Experts of a small language model: a variant of Adam for the experts.
Below are experts of layer 4 (counted from 0) of a mixture-of-experts language model. Rows are named router (the router's row for the expert) and show model dimensions 0-95. Each number is 200 + 40 x the weight over its row's rms, rounded and kept within 0 to 999.
After each expert's rows: "mostly gets" lists some tokens that are sent to it at least half of the time. This comes from a sample of Wikipedia text that the model never trained on.

# expert 9
router,184,223,257,261,133,126,152,213,212,239,228,136,243,221,256,172,174,171,103,136,178,181,121,250,221,195,174,169,236,256,249,254,204,253,179,261,174,201,164,210,194,173,240,190,233,264,167,176,158,233,214,160,156,226,274,253,283,203,179,180,224,169,202,237,229,207,175,190,183,210,246,191,190,122,226,220,211,241,162,274,224,181,171,193,194,183,231,239,216,122,211,226,211,193,280,167
mostly gets: " head", " exp", " int", " water", " war", " tr"

# expert 15
router,188,201,280,288,115,156,171,223,218,263,252,177,202,187,196,227,184,193,179,205,218,234,175,169,225,147,160,113,253,174,171,156,213,203,180,229,177,203,279,200,192,171,200,135,183,209,202,239,108,304,201,225,203,236,169,145,291,179,194,190,153,189,222,244,236,221,232,183,170,203,219,192,217,161,253,200,220,197,194,252,223,161,166,181,154,142,181,260,204,120,147,275,182,177,176,152
mostly gets: " their", " new", " its", " En", " en", " ro"

# expert 1
router,209,160,193,140,233,212,172,199,201,222,235,177,204,168,192,229,212,177,296,195,173,228,232,106,244,178,181,159,174,267,115,166,192,172,243,247,193,233,169,204,229,194,129,191,243,164,235,243,247,130,262,171,246,129,161,237,161,255,207,209,245,188,225,270,226,181,236,234,170,249,134,201,157,225,231,189,118,166,212,245,249,216,213,247,242,211,178,186,171,257,235,250,167,258,267,222
mostly gets: " were", " been", " him", " are", "ated", " became"

# expert 6
router,178,179,163,148,215,211,225,227,116,164,215,209,243,174,155,230,176,192,176,185,129,207,169,207,117,260,167,237,247,158,213,212,161,142,215,179,191,204,145,205,229,200,161,261,232,178,187,204,185,224,213,275,220,211,180,140,172,213,136,278,172,151,151,243,116,189,169,248,167,110,191,212,188,248,208,261,195,127,217,164,196,179,293,200,253,226,192,221,183,177,183,146,130,154,239,253
mostly gets: " years", " town", " General", " former", " century", " life"

# expert 3
router,209,220,258,214,224,159,261,292,239,199,188,173,240,167,208,138,205,221,270,219,241,144,277,152,143,169,229,247,141,189,128,214,194,175,166,233,247,196,193,264,215,205,201,233,263,279,202,191,194,234,167,112,159,196,201,140,196,199,225,194,173,183,201,184,198,216,183,220,209,176,158,255,219,237,149,173,109,249,230,257,172,253,138,207,197,165,139,161,150,173,222,182,190,187,241,284
mostly gets: ".\n\n", "\n\n", " that", " which", "===", "==\n"

# expert 7
router,218,218,216,153,229,233,281,252,232,208,224,217,218,238,216,205,170,161,220,250,189,166,255,275,262,272,220,125,220,148,188,200,107,147,249,263,231,160,124,171,192,203,241,195,130,208,156,192,178,212,200,217,251,211,219,124,189,168,212,218,186,268,188,247,160,239,271,225,192,176,243,205,243,178,223,218,210,170,187,122,193,167,225,175,227,206,227,160,147,270,105,188,179,254,199,183
mostly gets: ")\n", "\n", " a", " =\n\n", " sub", ";\n"

# expert 0
router,238,168,207,200,216,218,224,249,228,171,168,218,183,206,162,130,202,222,205,252,262,204,190,203,241,130,246,263,184,209,170,155,158,206,290,230,313,185,183,197,162,195,181,202,136,217,209,222,195,163,204,155,208,184,208,185,206,130,175,205,248,181,177,204,209,107,169,193,198,241,180,233,270,315,165,200,160,226,243,101,165,227,198,245,193,249,208,127,221,240,181,195,180,155,126,254
mostly gets: " have", " it", " has", " had", " cont", " ext"

# expert 12
router,166,219,247,168,253,170,286,183,131,194,131,224,241,238,173,123,219,222,247,247,252,173,255,179,182,179,247,231,253,220,155,200,177,190,265,164,215,234,164,210,220,179,114,206,207,249,235,163,231,207,238,230,166,177,235,212,103,198,175,131,202,188,155,167,240,206,221,203,284,176,92,203,176,229,171,149,143,211,227,219,160,239,193,239,211,195,196,222,239,184,286,153,173,211,174,180
mostly gets: " with", " from", " on", " to", " for", " into"

# expert 10
router,200,248,119,294,143,191,201,149,242,189,202,137,192,136,178,241,229,180,171,197,117,255,102,178,253,199,171,226,211,134,243,233,261,258,167,198,178,242,290,176,192,130,259,201,175,230,226,252,229,198,202,171,244,239,220,245,198,258,234,205,177,227,263,184,189,256,152,217,199,211,217,203,189,206,198,214,252,223,158,120,230,182,190,193,180,164,225,224,197,149,219,164,260,156,183,160
mostly gets: "ff", "f", "ber", "ck", "erson", "ig"

# expert 11
router,235,215,252,231,237,244,156,267,169,223,156,198,280,202,208,240,237,163,124,159,278,210,217,271,151,194,189,95,169,217,219,228,230,179,168,141,154,213,234,179,250,197,249,205,222,153,185,152,233,227,141,210,185,180,163,237,250,158,198,171,272,219,214,139,242,181,235,173,254,199,268,143,210,247,133,191,255,219,125,219,242,198,187,266,172,156,194,214,219,150,151,180,220,207,204,216
mostly gets: " $", " v", " gr", " per", " res", " public"

# expert 2
router,202,212,251,214,232,266,171,119,247,233,213,201,165,159,241,210,174,257,273,177,193,242,145,257,194,220,195,226,132,143,216,226,220,265,185,162,142,204,195,180,223,219,210,186,110,178,210,184,225,129,252,253,172,283,187,291,138,204,196,252,209,269,223,180,230,174,210,219,164,187,271,147,175,147,260,201,221,204,177,231,204,161,223,194,208,188,244,106,166,249,186,170,176,236,241,176
mostly gets: " Date", " Born", " age", "ric", "rom", "(s"

# expert 14
router,253,229,149,255,164,179,188,198,222,111,247,271,200,195,157,251,197,192,220,228,209,138,171,179,220,211,186,265,232,212,315,195,234,179,171,248,231,232,213,178,165,146,253,173,124,194,241,152,209,115,199,167,156,177,233,165,224,163,178,175,217,160,211,225,204,274,155,186,204,268,272,196,209,164,115,185,231,217,228,135,135,215,189,203,156,210,208,218,213,127,253,234,212,199,146,172
mostly gets: " out", " all", " re", " t", " W", " st"

# expert 8
router,205,249,173,176,239,212,183,187,146,213,148,170,218,252,271,261,261,171,172,181,136,134,263,225,170,176,219,171,201,210,138,271,260,255,195,207,139,171,133,225,262,238,210,169,219,199,205,262,210,185,195,202,273,198,151,213,239,220,173,140,250,137,247,176,225,163,159,202,151,178,210,272,208,168,175,263,231,174,156,256,214,212,152,161,221,254,133,179,208,246,257,220,180,148,159,172
mostly gets: "35", "33", " States", " York", "38", "40"

# expert 5
router,212,136,178,115,156,215,212,241,107,141,173,196,149,122,152,180,187,179,170,212,154,207,210,216,158,200,199,191,164,170,264,209,128,174,168,171,208,145,193,226,160,300,244,188,201,177,190,172,247,241,118,249,280,169,196,177,146,248,201,255,217,199,270,153,181,205,226,159,124,203,200,159,251,179,205,217,236,233,236,194,213,136,149,209,166,251,182,248,233,226,236,180,238,193,151,199
mostly gets: " ", " back", " con", "20", "19", "–"

# expert 4
router,170,166,145,173,217,187,224,160,225,214,195,263,91,260,224,147,212,223,255,166,196,167,240,221,230,162,238,236,150,227,197,139,193,210,145,128,219,194,224,153,200,172,114,207,258,117,171,200,173,214,239,193,137,221,312,175,230,215,281,145,168,199,153,160,156,176,193,197,220,165,155,189,126,246,234,125,193,196,227,167,220,218,241,185,221,227,212,204,221,265,144,218,206,218,199,203
mostly gets: " and", " but", " or", "ment", " than", "ator"

# expert 13
router,240,215,188,238,140,223,152,236,129,233,233,202,194,214,204,254,163,221,119,219,225,272,208,180,221,269,163,224,273,177,203,131,175,191,212,208,210,190,220,259,112,254,193,245,207,208,164,233,151,167,215,226,165,141,151,242,185,163,264,253,144,235,217,210,180,176,185,134,206,233,202,202,213,149,192,184,181,204,159,189,131,182,237,90,187,152,247,223,225,128,195,252,279,196,227,236
mostly gets: " h", " d", " l", " one", " List", " man"